config.toml
num_hidden_layers = 14
hidden_size = 256
n_experts = 32
experts_per_token = 1
d_expert = 448
d_shared_expert = 0
hidden_act = "swiglu"
moe_layers = [1, 2, 3, 4, 5, 6, 7, 8, 9, 10, 11, 12, 13]
router_score = "softmax"
normalize_top_k = false
routed_scale = 1.0
balance_loss = 0.00275
balance_bias = false
init_std_router = 0.00987
lr_router = 0.00197
vocab_size = 4096
norm = "rmsnorm"
norm_eps = 1e-06
tie_word_embeddings = false
optimizer = "adamw"
learning_rate = 0.00193
beta1 = 0.95
beta2 = 0.98
batch_tokens = 131072
max_seq_len = 1024
train_tokens = 952300000
max_steps = 7266
dataset = "wikipedia_en"
Below are experts of layer 9 (counted from 0) of a mixture-of-experts language model. Rows are named router (the router's row for the expert), gate (a neuron's input weights, with its number), up (a neuron's input weights, with its number), down (a neuron's output weights, with its number) and show model dimensions 0-255. Each number is 50 + 10 x the weight over its row's rms, rounded and kept within 0 to 99.
After each expert's rows: a language model's description of what the expert responds to; "mostly gets" lists some tokens that are sent to it at least half of the time. This comes from a sample of Wikipedia text that the model never trained on.

# expert 30
router:37 59 68 68 50 54 42 52 32 50 34 33 54 48 55 58 44 58 64 66 44 65 45 41 40 53 45 48 67 32 63 51 54 54 66 62 55 60 53 56 67 36 52 41 59 52 46 52 58 46 53 57 46 36 44 54 58 55 70 51 29 55 39 49 54 55 47 36 64 49 43 38 32 33 27 60 45 41 66 37 49 61 60 47 61 50 43 50 58 60 59 57 58 51 51 52 49 44 43 49 40 56 54 42 72 54 70 52 47 57 47 37 65 45 64 46 39 57 58 62 45 58 45 50 33 69 47 55 64 61 57 43 61 51 40 49 53 40 52 39 54 39 49 59 51 36 64 63 45 38 35 47 32 57 49 51 48 65 46 37 46 42 53 48 62 40 69 53 39 64 57 66 45 54 58 61 54 31 54 41 43 43 29 48 41 47 38 67 66 37 46 48 58 50 42 48 59 41 70 43 65 35 55 45 52 56 54 43 51 47 47 46 43 64 47 68 65 50 44 43 58 61 36 55 53 43 54 55 40 52 48 72 55 59 40 47 46 57 39 49 52 47 49 60 31 66 56 71 53 40 44 55 38 54 17 56
gate1:62 54 54 54 51 24 57 38 55 60 44 48 42 57 49 47 57 56 54 40 58 59 48 41 42 53 50 47 60 59 61 56 45 43 36 50 43 25 56 72 41 52 62 49 41 58 47 67 58 64 66 55 52 59 57 58 32 54 43 39 57 56 52 51 60 75 25 47 46 45 42 49 47 49 46 32 72 65 46 36 55 48 49 38 51 44 57 43 54 51 62 40 53 45 42 65 47 42 56 59 56 47 50 40 36 49 53 53 33 37 63 35 57 45 53 41 34 52 50 42 58 55 43 74 51 49 39 47 40 55 41 64 69 65 46 43 65 39 58 62 53 57 56 52 52 38 46 39 38 55 42 35 61 66 53 57 39 38 60 41 56 57 66 33 55 45 57 44 50 59 62 49 54 61 32 59 78 68 51 56 47 50 57 42 45 37 20 54 59 46 64 47 41 44 66 43 58 50 61 51 50 55 48 44 46 66 46 58 52 55 49 55 57 51 51 33 48 45 64 63 38 50 47 56 55 47 54 51 47 30 37 51 40 35 48 53 59 32 70 37 58 62 44 74 44 40 49 47 62 48 70 32 55 47 55 41
up1:52 54 44 52 63 29 41 73 53 43 29 44 47 43 45 59 61 38 42 37 33 53 48 44 49 56 50 50 52 55 50 71 51 61 51 43 55 60 46 39 47 43 59 48 54 49 51 48 50 32 34 55 61 56 41 56 71 39 33 47 40 38 44 59 33 49 33 47 50 44 47 63 31 60 40 35 50 49 52 35 37 49 60 33 48 56 59 60 54 53 49 30 65 49 60 41 44 58 54 50 57 72 60 71 61 58 44 54 48 60 42 55 67 45 32 46 51 41 59 53 62 64 41 69 56 40 41 55 42 44 62 54 54 53 56 68 61 44 40 43 62 47 39 43 30 58 62 41 64 52 48 35 54 50 52 46 57 57 28 43 50 49 57 56 39 58 49 40 56 49 43 28 59 58 35 56 54 46 57 50 58 42 60 30 61 70 36 54 44 67 41 46 52 39 50 55 43 63 45 63 34 47 61 69 38 57 55 42 32 43 44 38 49 73 37 47 62 59 52 63 64 53 56 53 44 73 50 62 68 39 53 58 46 44 43 50 44 43 39 57 42 49 40 59 59 46 48 52 45 48 62 34 56 43 51 29
down1:52 58 41 27 50 52 44 49 38 66 52 54 45 45 48 48 53 34 53 45 46 51 46 40 42 66 64 56 43 56 39 53 54 34 59 61 52 40 53 49 46 48 48 60 53 56 43 51 31 73 41 45 52 37 34 58 57 56 63 45 52 53 51 56 59 56 36 49 63 51 59 63 31 65 45 52 49 57 36 63 40 54 57 47 35 53 40 41 55 46 45 57 56 62 71 41 56 45 50 63 66 46 41 56 35 55 48 40 46 58 48 49 61 44 46 39 61 59 51 54 55 51 52 28 53 49 44 53 63 32 52 38 51 36 43 58 42 67 35 47 45 54 44 42 35 58 67 52 40 46 43 48 57 38 63 60 62 39 52 64 35 42 75 73 41 42 33 52 48 29 53 56 53 50 68 44 44 43 38 55 60 41 43 39 57 64 55 50 75 43 57 51 57 57 32 49 50 42 43 60 35 42 54 61 42 40 39 48 73 46 47 48 39 58 35 51 53 25 39 54 49 50 69 51 58 36 60 56 50 60 58 81 55 50 38 43 34 63 38 53 47 30 50 48 51 63 64 44 41 58 28 61 52 47 45 66
What it handles: Commas and comma-like punctuation, especially between place names (Fullerton, CA), after dates, and before clauses starting with and or which.
mostly gets: "\",", "',", ",\"", ",", ".,", "),"

# expert 26
router:57 29 53 64 60 42 55 59 53 35 55 66 62 34 57 43 33 50 54 36 47 43 52 57 49 59 38 47 57 64 60 69 33 59 54 51 63 31 61 36 40 52 48 44 49 48 61 47 59 51 50 49 54 58 54 64 68 61 60 59 53 37 51 46 50 49 35 64 50 40 56 47 51 51 51 42 52 57 45 48 57 58 42 64 55 46 28 56 39 53 60 49 67 43 51 42 52 52 27 61 56 44 44 66 34 46 45 49 39 33 41 56 49 45 39 45 50 39 76 66 44 70 55 40 48 45 52 43 52 41 56 46 46 59 40 60 41 49 51 47 49 61 41 55 40 44 35 49 36 42 37 53 44 46 46 40 57 45 50 47 50 53 43 61 58 38 23 65 43 63 71 52 60 69 62 25 54 62 43 43 53 43 66 60 59 69 44 38 67 55 52 61 63 54 45 61 36 49 58 55 37 67 63 43 51 47 52 52 57 36 42 52 44 56 60 40 52 53 56 57 49 40 38 44 63 35 47 51 60 61 77 56 57 56 59 32 50 64 59 29 48 78 55 51 55 49 45 62 50 59 55 33 58 58 45 64
gate1:49 72 58 51 68 47 53 39 58 44 65 51 56 55 52 35 60 36 40 36 46 40 22 61 52 46 48 45 44 57 52 47 33 52 60 54 42 48 54 36 51 39 66 55 47 45 57 57 45 51 48 56 50 46 62 60 44 53 59 55 50 49 54 43 47 52 46 36 50 38 51 46 36 56 48 32 56 64 48 50 43 45 43 48 51 63 61 37 40 58 55 59 52 63 51 60 45 61 38 40 47 53 51 72 64 45 52 60 62 25 50 67 50 35 44 50 52 45 53 55 67 59 42 46 59 50 53 40 42 51 64 43 53 58 46 35 68 43 60 43 40 79 41 42 41 57 46 30 52 48 62 49 52 43 66 52 54 49 52 33 81 37 47 59 66 55 52 45 45 36 48 42 66 62 44 41 70 57 46 60 44 40 43 37 71 45 52 56 55 54 37 78 48 62 47 53 38 57 49 55 52 37 44 53 36 24 62 65 41 55 55 57 40 41 44 56 51 60 53 63 63 53 40 58 45 51 47 56 58 57 46 69 47 71 73 47 42 59 60 37 47 56 46 63 56 62 27 57 48 62 42 42 49 27 47 47
up1:35 51 56 71 50 52 49 57 40 34 42 35 45 49 50 63 45 42 49 46 36 51 54 49 52 48 60 41 48 34 49 68 53 47 45 70 60 53 43 71 42 59 50 54 48 54 36 73 50 47 33 55 56 51 42 40 60 49 54 46 34 63 68 52 38 40 64 52 43 76 69 43 70 44 49 45 47 39 48 39 73 47 60 42 42 61 55 25 52 40 41 30 68 67 44 54 58 49 55 43 40 42 40 45 40 79 55 77 43 49 55 54 42 57 46 44 58 44 35 36 58 70 51 30 47 63 50 59 54 60 57 54 42 52 50 33 62 46 55 39 34 56 50 59 47 29 51 58 55 46 56 60 52 50 51 43 41 60 39 41 49 38 50 46 58 53 55 47 63 67 52 60 53 64 44 45 49 35 54 60 48 44 54 53 42 46 36 33 55 65 53 64 50 62 53 50 56 51 46 50 48 41 55 35 49 46 40 42 47 64 47 34 41 37 50 47 52 65 53 36 31 53 39 46 50 62 61 59 35 47 52 45 47 44 46 56 50 57 64 56 51 58 55 61 32 42 56 41 75 46 39 48 74 65 53 49
down1:50 37 46 39 47 42 39 36 56 69 54 35 50 42 50 47 52 47 52 51 46 44 47 39 24 57 41 48 74 44 55 47 40 35 52 61 35 43 62 63 49 59 51 59 55 35 60 37 22 53 33 51 49 45 52 59 39 40 46 45 59 46 28 69 42 51 30 51 53 53 41 57 72 54 38 65 57 47 41 64 43 61 48 56 44 55 49 48 31 44 45 66 53 45 44 49 28 52 60 53 38 45 57 38 52 38 44 55 48 44 57 31 62 50 34 40 47 43 58 53 50 33 56 49 49 38 51 48 56 49 45 53 32 54 41 52 57 42 55 41 63 47 54 37 49 38 40 46 40 51 67 35 50 46 57 59 51 48 59 47 52 70 51 51 38 44 42 62 41 57 58 45 66 23 51 42 56 54 56 54 30 51 40 43 70 37 53 64 39 53 47 48 51 32 39 37 45 51 52 48 67 44 45 87 46 53 56 53 39 70 51 56 53 60 42 47 52 46 47 51 42 51 50 52 52 39 54 23 53 45 52 27 55 58 51 62 59 59 36 50 72 43 46 67 61 47 48 64 45 43 47 60 39 43 47 40
What it handles: The 19 or 20 starting years in tables and date ranges, such as 1960, 1980, 1931–1935, plus hedging adverbs like rather, often.
mostly gets: " rather", " however", " much", " often", "ometimes", " recogn"

# expert 14
router:67 69 49 57 52 39 58 41 56 52 55 63 64 48 55 48 59 40 30 54 42 34 66 55 35 40 50 70 61 57 46 54 62 50 64 37 65 34 53 52 53 65 55 54 35 54 50 51 74 42 50 40 43 61 48 48 41 60 43 48 54 48 39 31 49 43 45 42 51 62 31 55 44 51 51 73 30 43 60 58 29 48 60 43 37 56 41 60 56 59 59 66 38 58 38 81 39 67 46 43 54 59 67 49 36 77 55 54 55 54 64 43 48 70 62 34 40 51 47 44 51 43 41 52 70 30 47 61 54 62 64 59 68 60 55 56 56 61 56 66 57 49 56 69 59 61 45 45 35 50 50 50 60 39 46 46 58 48 52 49 45 60 40 51 60 46 42 53 43 61 46 45 55 63 47 48 40 69 51 45 58 52 46 61 54 56 54 40 46 34 56 66 54 61 55 45 55 46 36 66 55 57 53 51 66 55 63 59 40 55 33 42 48 53 40 50 33 37 40 62 44 43 49 52 45 49 48 50 56 46 63 41 40 52 65 57 65 58 43 58 45 50 52 49 47 42 64 40 62 56 42 70 63 51 38 37
gate0:64 51 30 26 46 66 47 65 56 46 51 55 43 47 52 26 69 53 56 63 53 51 33 42 55 67 65 44 53 40 68 65 34 74 42 51 54 58 36 42 45 62 40 46 48 52 54 45 44 54 52 49 42 55 54 59 44 59 55 48 34 39 44 57 63 49 72 48 54 61 52 57 42 60 65 43 39 62 50 45 46 48 53 48 58 54 32 77 64 70 59 41 55 46 39 45 48 55 35 44 42 37 39 37 58 53 38 39 51 54 57 48 62 55 50 55 45 40 32 60 55 54 45 47 47 46 37 48 49 39 57 43 45 65 65 19 43 45 64 39 39 66 46 55 51 43 42 53 65 45 33 50 35 41 51 46 51 65 63 45 57 48 52 55 59 50 46 41 53 40 36 54 45 55 60 57 66 46 54 72 45 41 72 48 52 49 46 58 28 51 63 51 42 42 31 50 59 48 52 51 51 50 30 27 41 38 53 59 40 48 73 55 58 56 45 57 47 47 57 62 56 54 60 55 42 40 62 54 51 56 77 42 58 55 54 67 52 53 56 58 59 42 55 74 54 47 54 53 51 48 41 60 68 48 53 50
up0:26 37 55 48 73 55 42 43 43 59 39 34 52 47 40 55 33 45 56 45 50 60 77 43 50 33 41 59 51 47 59 23 56 68 39 45 41 41 56 48 59 53 61 52 33 57 43 41 41 56 58 52 57 42 39 58 57 50 46 58 58 45 73 57 59 44 34 35 47 50 54 54 65 38 44 47 58 47 55 37 53 65 47 57 52 50 63 47 52 19 25 46 49 64 57 48 62 35 55 53 61 64 53 69 49 43 52 59 56 52 54 64 34 34 35 59 52 54 58 58 44 53 63 54 38 70 77 46 46 43 55 63 54 50 52 64 49 48 37 50 57 63 58 39 52 59 57 47 50 63 66 58 39 43 44 64 46 40 55 64 53 52 58 53 30 56 62 55 51 41 44 51 53 48 46 51 54 60 48 22 48 66 45 39 55 53 64 64 58 53 29 39 51 51 56 41 47 54 59 52 41 57 62 60 41 51 52 47 64 60 55 47 36 49 48 45 63 59 56 44 60 57 47 59 62 57 40 53 53 38 35 50 51 64 49 45 32 53 39 54 33 60 24 52 62 52 33 48 56 53 50 43 36 59 51 56
down0:44 58 50 38 53 51 39 56 45 37 49 64 51 53 72 44 44 49 42 46 46 40 46 41 42 47 53 53 38 62 54 44 67 57 43 53 36 36 41 51 58 50 58 52 46 53 34 44 56 72 69 62 61 38 54 48 41 53 56 59 24 36 42 35 78 56 50 62 54 61 42 44 44 83 54 37 52 46 63 41 47 47 46 84 65 60 58 51 37 51 66 60 54 67 52 49 35 52 50 63 40 55 50 48 61 56 51 62 39 68 47 53 54 51 52 55 58 63 26 48 39 51 48 36 61 29 37 40 39 33 68 35 48 45 49 45 76 47 47 60 51 48 43 47 34 49 48 42 54 47 62 46 41 54 54 51 52 62 65 34 67 52 73 57 54 42 42 52 48 49 55 49 37 42 54 48 45 47 42 49 45 43 52 42 45 59 50 42 58 60 34 47 37 61 40 38 55 51 61 38 44 62 37 58 40 45 62 56 63 58 44 42 40 53 46 39 48 58 49 51 57 60 53 47 70 67 55 56 63 31 51 45 58 59 30 38 44 51 43 42 54 49 58 38 53 46 46 62 40 59 37 46 65 41 51 58
What it handles: Unit pieces, symbols, brackets and separator rows inside spec tables and measurements, such as kW, kg, |---|---|, (5 ft.
mostly gets: " pre", "|---|---|---|---|\n", "|---|---|---|---|---|\n", "|---|---|---|\n", " h", " ±"

# expert 23
router:59 53 60 45 51 46 57 58 53 59 41 75 44 47 44 61 48 51 28 69 48 58 40 41 56 41 38 36 59 45 67 53 64 58 65 37 63 50 45 51 39 52 36 46 43 45 39 47 54 58 41 58 56 49 57 59 72 44 55 56 47 53 46 49 51 42 59 32 56 66 51 47 45 60 34 42 48 48 72 57 57 38 37 44 57 45 36 56 54 63 35 52 47 41 47 64 59 35 82 56 50 52 51 36 53 34 52 37 46 35 53 58 63 55 56 47 39 39 48 45 62 63 52 58 53 35 62 52 57 38 47 52 44 49 55 43 65 47 64 63 70 58 54 44 41 54 38 45 57 64 67 60 52 48 55 25 56 57 64 50 38 51 41 58 61 58 47 52 44 36 32 46 52 60 34 67 56 34 59 36 61 67 54 48 36 58 50 55 47 52 69 48 42 61 56 60 57 35 59 52 43 57 43 46 49 52 48 55 45 53 59 34 65 55 45 62 68 46 73 45 60 47 51 59 35 53 47 50 71 62 47 48 56 53 55 51 23 40 49 63 57 56 55 56 58 43 22 59 62 64 55 59 49 49 40 58
gate1:52 60 46 55 49 62 46 48 37 41 43 37 35 43 61 46 74 45 65 38 39 45 46 52 52 43 59 68 54 31 58 55 27 29 32 62 54 49 55 40 38 48 67 59 55 68 44 46 46 56 49 47 63 57 54 62 60 52 35 60 69 44 43 62 44 44 59 46 60 53 32 55 28 60 58 47 62 70 62 45 59 54 54 40 42 49 48 57 39 56 45 50 61 52 44 43 38 53 22 56 55 54 48 51 55 41 53 53 51 44 42 61 24 46 67 56 51 55 48 64 50 41 61 51 47 56 64 65 50 39 51 73 47 64 38 51 36 47 53 54 30 47 55 47 50 50 51 69 58 39 33 51 48 43 61 52 33 35 60 46 50 63 56 53 48 42 46 44 50 38 39 49 31 48 39 55 62 38 51 47 40 51 39 62 45 54 39 49 61 60 46 50 40 59 66 40 40 36 60 55 29 42 53 39 30 42 50 42 53 52 50 47 38 55 38 47 39 38 29 52 53 56 29 46 51 53 30 27 51 34 49 38 51 58 52 64 52 38 39 53 69 54 43 47 50 64 46 55 51 55 69 39 41 46 64 47
up1:39 67 36 53 46 52 64 55 35 50 50 37 48 51 63 44 48 58 62 31 51 35 40 54 51 55 51 71 59 38 53 37 37 34 39 57 59 57 61 41 30 51 58 67 55 45 54 42 36 46 66 45 48 33 59 63 55 41 44 62 52 45 46 63 23 48 58 52 59 53 49 47 42 60 49 47 51 45 64 39 52 48 59 36 56 51 42 43 51 53 45 51 63 51 48 47 48 60 33 51 47 50 62 43 49 51 51 56 47 46 39 49 20 45 58 31 58 45 43 49 53 53 73 52 39 69 62 60 43 62 24 54 58 62 50 63 48 37 59 55 24 49 52 68 42 37 62 53 69 34 41 46 50 64 56 53 23 41 57 47 51 52 60 48 45 39 54 61 59 57 31 58 51 61 47 44 54 29 57 57 42 51 56 53 42 46 38 47 51 60 53 43 50 51 67 46 39 27 54 57 36 58 60 38 52 40 35 43 44 45 54 39 48 34 43 49 55 39 23 51 57 46 52 50 61 47 43 39 62 47 63 49 58 52 41 54 38 38 55 52 57 72 55 52 54 59 72 60 54 47 61 60 44 29 52 56
down1:44 63 47 46 57 56 63 43 33 48 45 39 51 58 57 62 34 41 70 48 41 69 49 41 52 61 48 43 70 56 60 27 66 52 46 40 38 55 54 38 57 23 50 68 49 61 48 60 48 65 76 49 62 58 45 63 60 53 50 34 44 40 31 44 57 68 48 50 36 49 44 63 43 57 46 40 53 54 55 55 60 46 60 67 48 53 34 56 47 66 50 39 60 55 41 56 37 43 41 53 46 54 49 39 54 43 47 61 41 62 50 52 47 64 39 51 35 48 43 54 45 52 44 73 48 67 51 60 65 64 66 48 57 47 30 56 45 48 44 48 53 70 46 59 48 24 33 51 54 49 54 33 64 50 46 61 55 48 59 58 49 61 48 49 45 40 62 48 51 59 52 58 52 48 55 35 44 44 35 46 45 47 56 67 49 51 45 68 35 46 54 59 44 56 53 40 50 61 55 32 46 52 32 29 59 57 34 68 50 58 48 38 63 56 24 56 54 63 55 45 58 57 55 26 56 30 48 49 60 48 53 53 41 65 48 54 54 31 29 51 54 38 53 47 49 46 50 35 51 56 62 48 48 50 51 28
What it handles: Articles a/an and pronouns he, she, we, plus first pieces of words split after them, such as aim, heavier, herb.
mostly gets: " we", " fif", " a", " he", " hy", " He"

# expert 9
router:54 48 49 60 55 63 56 55 63 51 43 37 29 70 57 52 42 44 24 36 44 35 52 46 39 56 49 52 48 49 60 42 35 54 52 48 52 52 46 35 66 46 50 56 48 33 53 45 47 48 39 60 40 38 61 59 63 53 58 58 63 55 40 46 44 58 39 30 43 65 62 56 51 45 46 57 57 57 34 44 41 47 64 57 44 54 39 39 64 47 60 43 45 51 58 39 48 60 56 47 47 69 48 53 37 44 57 60 49 34 37 47 61 58 68 59 43 70 70 34 51 40 52 36 49 31 55 49 35 57 37 45 43 51 52 40 52 55 26 43 54 57 50 39 58 57 70 46 45 47 57 65 73 43 69 49 59 51 55 34 72 44 53 34 44 46 42 47 47 36 43 61 53 35 62 58 33 59 48 37 72 58 52 42 40 43 33 29 61 41 63 60 61 48 56 55 44 34 54 40 52 49 40 40 63 48 46 57 57 70 50 37 41 40 33 27 60 49 43 42 54 57 44 34 34 55 61 45 34 61 42 56 55 45 54 48 60 53 51 58 42 38 56 39 58 48 62 40 49 54 48 41 58 36 55 32
gate0:55 34 58 61 38 62 57 58 42 52 49 54 37 51 33 55 62 47 52 53 53 71 52 60 58 41 42 32 59 32 44 48 46 33 62 47 38 51 59 63 50 54 54 45 51 33 39 60 37 51 45 42 48 45 60 60 38 46 44 46 66 63 45 47 42 45 54 36 49 47 40 42 66 52 55 47 58 53 32 49 69 65 49 52 33 52 61 53 51 52 49 44 53 44 49 42 47 47 55 52 59 65 59 47 39 72 59 51 36 43 57 51 56 48 46 38 46 48 44 70 72 42 46 45 49 49 51 57 45 41 49 74 52 51 49 76 62 47 61 69 46 56 39 41 59 35 46 50 39 24 41 33 37 58 45 71 40 60 50 40 52 52 58 53 51 55 62 41 70 51 63 45 43 42 44 48 67 56 54 34 55 57 31 44 61 45 57 47 41 50 43 47 53 73 40 33 50 77 56 43 61 60 55 45 34 56 55 48 40 49 57 55 54 30 36 39 50 61 56 61 60 59 45 47 62 52 36 48 51 45 36 45 50 56 30 60 65 43 59 49 37 62 63 69 54 38 59 56 56 50 55 44 18 54 40 41
up0:59 60 56 52 35 44 69 50 53 46 49 47 44 52 56 32 46 51 47 48 55 40 54 30 45 43 30 51 67 47 53 46 44 40 59 47 55 58 41 69 38 44 51 49 30 38 53 51 64 54 43 59 32 47 54 51 63 40 42 32 51 29 52 53 59 48 41 53 31 44 55 44 49 69 68 42 56 59 49 53 51 71 63 47 59 56 33 42 43 47 66 34 61 50 47 54 65 59 55 54 67 53 46 39 60 62 54 39 44 38 47 51 44 39 43 52 46 39 55 45 43 46 10 68 49 44 50 49 45 46 48 45 53 49 49 60 41 32 57 42 44 45 50 43 60 36 51 45 43 38 50 49 64 61 56 55 77 52 62 51 51 39 45 31 64 59 64 41 39 56 52 66 58 39 67 50 56 62 56 41 50 51 63 47 75 45 35 36 68 67 44 58 42 69 54 46 63 62 57 27 44 56 45 46 28 57 43 59 46 51 58 48 68 61 45 49 59 40 39 60 51 61 54 40 47 62 31 52 57 45 49 44 44 47 52 61 70 45 60 62 53 63 48 47 52 39 57 46 54 46 59 26 50 49 52 45
down0:73 55 40 31 70 54 57 69 48 50 49 54 51 46 64 70 44 60 44 36 32 33 41 70 54 64 46 42 59 44 66 70 51 61 38 63 69 43 41 36 65 47 44 35 53 58 54 59 42 62 43 46 48 49 55 64 56 54 46 46 42 47 45 30 47 49 52 46 49 49 69 42 59 58 55 68 53 49 54 57 50 49 48 50 52 61 53 59 32 29 48 38 61 69 44 55 71 46 48 57 47 32 35 52 55 46 64 57 69 31 54 40 25 48 42 44 52 50 47 54 25 67 46 58 55 39 50 54 57 32 66 42 70 39 51 75 45 66 48 48 49 54 44 59 62 59 56 36 52 47 42 55 55 48 48 65 40 55 49 59 51 38 47 57 60 44 34 57 51 61 45 55 41 48 61 48 38 55 41 45 52 41 54 54 53 48 51 42 46 64 75 59 55 49 78 56 50 49 64 42 58 61 27 41 48 58 36 51 48 48 43 42 54 45 47 47 66 49 59 44 56 53 62 50 44 40 52 54 38 54 55 59 42 51 55 40 59 56 46 60 42 36 46 45 58 41 66 59 34 41 32 58 45 45 52 57
What it handles: Capital letters and letter pairs inside acronyms and initials, such as N-CA-A, JTWC, NFL, A.D., middle initials.
mostly gets: "BC", "CA", " NA", "X", "BS", " IS"

# expert 15
router:54 34 50 48 59 50 29 48 53 58 53 46 50 56 50 54 55 53 48 50 45 46 53 31 47 36 57 59 50 59 50 38 62 46 68 56 48 36 58 62 29 42 53 43 41 40 62 57 44 58 30 46 44 65 46 39 54 46 47 59 60 54 48 33 53 67 64 55 53 37 28 28 35 61 58 42 63 55 44 42 58 47 58 63 55 60 42 49 65 52 46 40 51 54 60 50 53 54 53 54 41 52 44 50 60 53 49 58 32 48 26 42 62 44 30 66 66 59 48 40 53 55 44 48 48 52 50 61 56 44 58 57 40 43 47 56 48 47 59 45 59 53 69 40 52 31 49 43 56 41 53 63 48 49 51 36 56 58 45 48 64 57 53 45 60 62 56 49 66 53 57 59 59 56 50 40 79 55 41 46 62 51 26 25 74 52 46 59 46 74 54 38 48 50 57 40 51 44 52 50 44 46 40 55 36 60 67 63 41 48 55 60 51 60 65 57 49 57 40 48 38 79 72 64 45 69 38 51 43 34 46 56 58 34 45 48 32 38 52 37 56 47 43 58 38 44 51 50 56 41 33 46 59 57 81 55
gate1:46 54 46 49 64 63 42 55 38 66 20 33 61 50 48 48 57 46 36 59 51 44 52 52 47 45 61 51 43 36 48 43 48 49 57 59 49 56 62 39 48 44 56 46 58 65 60 48 46 28 44 35 58 35 55 55 69 44 45 72 44 64 41 56 37 51 51 27 57 60 62 53 34 52 64 43 29 57 49 54 50 72 45 48 38 53 89 56 48 39 52 53 40 52 60 61 58 34 50 47 45 44 40 46 55 52 48 53 57 43 59 60 39 48 67 63 48 48 32 62 43 53 43 38 50 42 49 60 51 50 60 47 59 56 46 51 35 66 57 30 53 42 42 47 65 58 57 48 45 57 29 60 54 59 64 75 36 49 54 43 60 53 57 51 62 40 58 72 61 33 54 50 29 41 48 51 65 40 39 39 28 46 39 54 48 67 45 50 60 49 49 57 60 44 36 46 54 39 69 39 53 54 48 52 48 54 51 60 64 65 31 61 50 47 50 57 51 46 36 48 48 55 44 65 51 52 42 55 55 56 56 45 35 59 56 45 59 32 66 50 60 51 55 47 41 43 38 45 66 46 50 66 41 60 54 65
up1:33 44 49 33 47 60 53 33 55 57 60 41 49 52 69 35 45 54 32 58 52 35 55 50 43 53 57 45 66 50 50 41 50 34 56 37 30 54 47 41 57 43 56 34 42 54 30 48 33 52 44 60 39 51 61 52 47 58 47 40 35 53 50 45 44 51 39 34 49 44 55 47 75 48 54 43 48 44 51 34 56 70 49 52 46 43 47 48 51 38 48 44 54 40 52 58 50 32 47 43 68 45 65 69 31 48 48 49 58 43 49 42 47 48 50 56 47 52 60 64 65 38 59 71 46 49 43 46 48 52 41 55 57 72 55 41 39 56 65 38 55 55 51 57 50 51 40 57 55 46 56 49 58 47 52 59 71 53 64 44 61 56 61 56 58 61 54 83 46 43 51 51 43 61 58 37 51 39 60 61 42 55 54 58 36 44 51 51 55 53 55 49 43 22 34 36 73 58 55 46 60 41 51 48 66 51 29 36 41 50 29 33 38 50 51 51 63 46 43 72 45 45 62 43 67 48 36 79 59 46 46 57 57 54 54 48 22 39 49 47 47 67 55 51 51 46 50 39 58 61 63 55 26 51 56 48
down1:67 33 64 68 46 59 42 38 58 51 59 64 43 61 49 41 39 59 57 40 54 47 50 51 42 54 37 44 44 46 42 50 39 49 60 51 59 41 48 44 52 52 44 69 57 57 57 42 47 47 56 31 49 44 68 53 53 34 54 48 49 46 36 53 67 48 56 67 52 56 37 51 39 48 48 28 41 51 55 41 42 48 57 49 51 58 46 53 46 34 54 52 42 44 66 53 60 35 44 59 40 58 49 59 52 30 45 43 55 63 41 39 47 51 39 56 46 53 45 36 66 28 55 58 16 60 53 62 44 37 39 50 42 59 50 56 42 45 36 35 67 47 39 41 33 50 70 39 59 43 43 52 43 52 45 46 46 45 55 57 55 55 49 60 53 49 58 53 61 55 51 68 63 35 69 56 47 55 50 66 43 42 61 35 53 47 44 33 48 58 24 48 47 63 30 38 73 66 64 58 73 36 44 55 45 78 67 48 54 34 51 45 45 37 41 46 52 57 32 58 64 65 49 37 47 51 35 45 45 39 55 49 73 51 51 49 57 56 46 51 60 57 53 62 65 47 71 42 62 56 43 46 46 55 59 55
What it handles: Final pieces of common nouns, especially plural or -ation endings: speak-ers, elect-ions, purpos-es, plus whole nouns like project, view.
mostly gets: " months", " services", " games", " relationship", "jects", " site"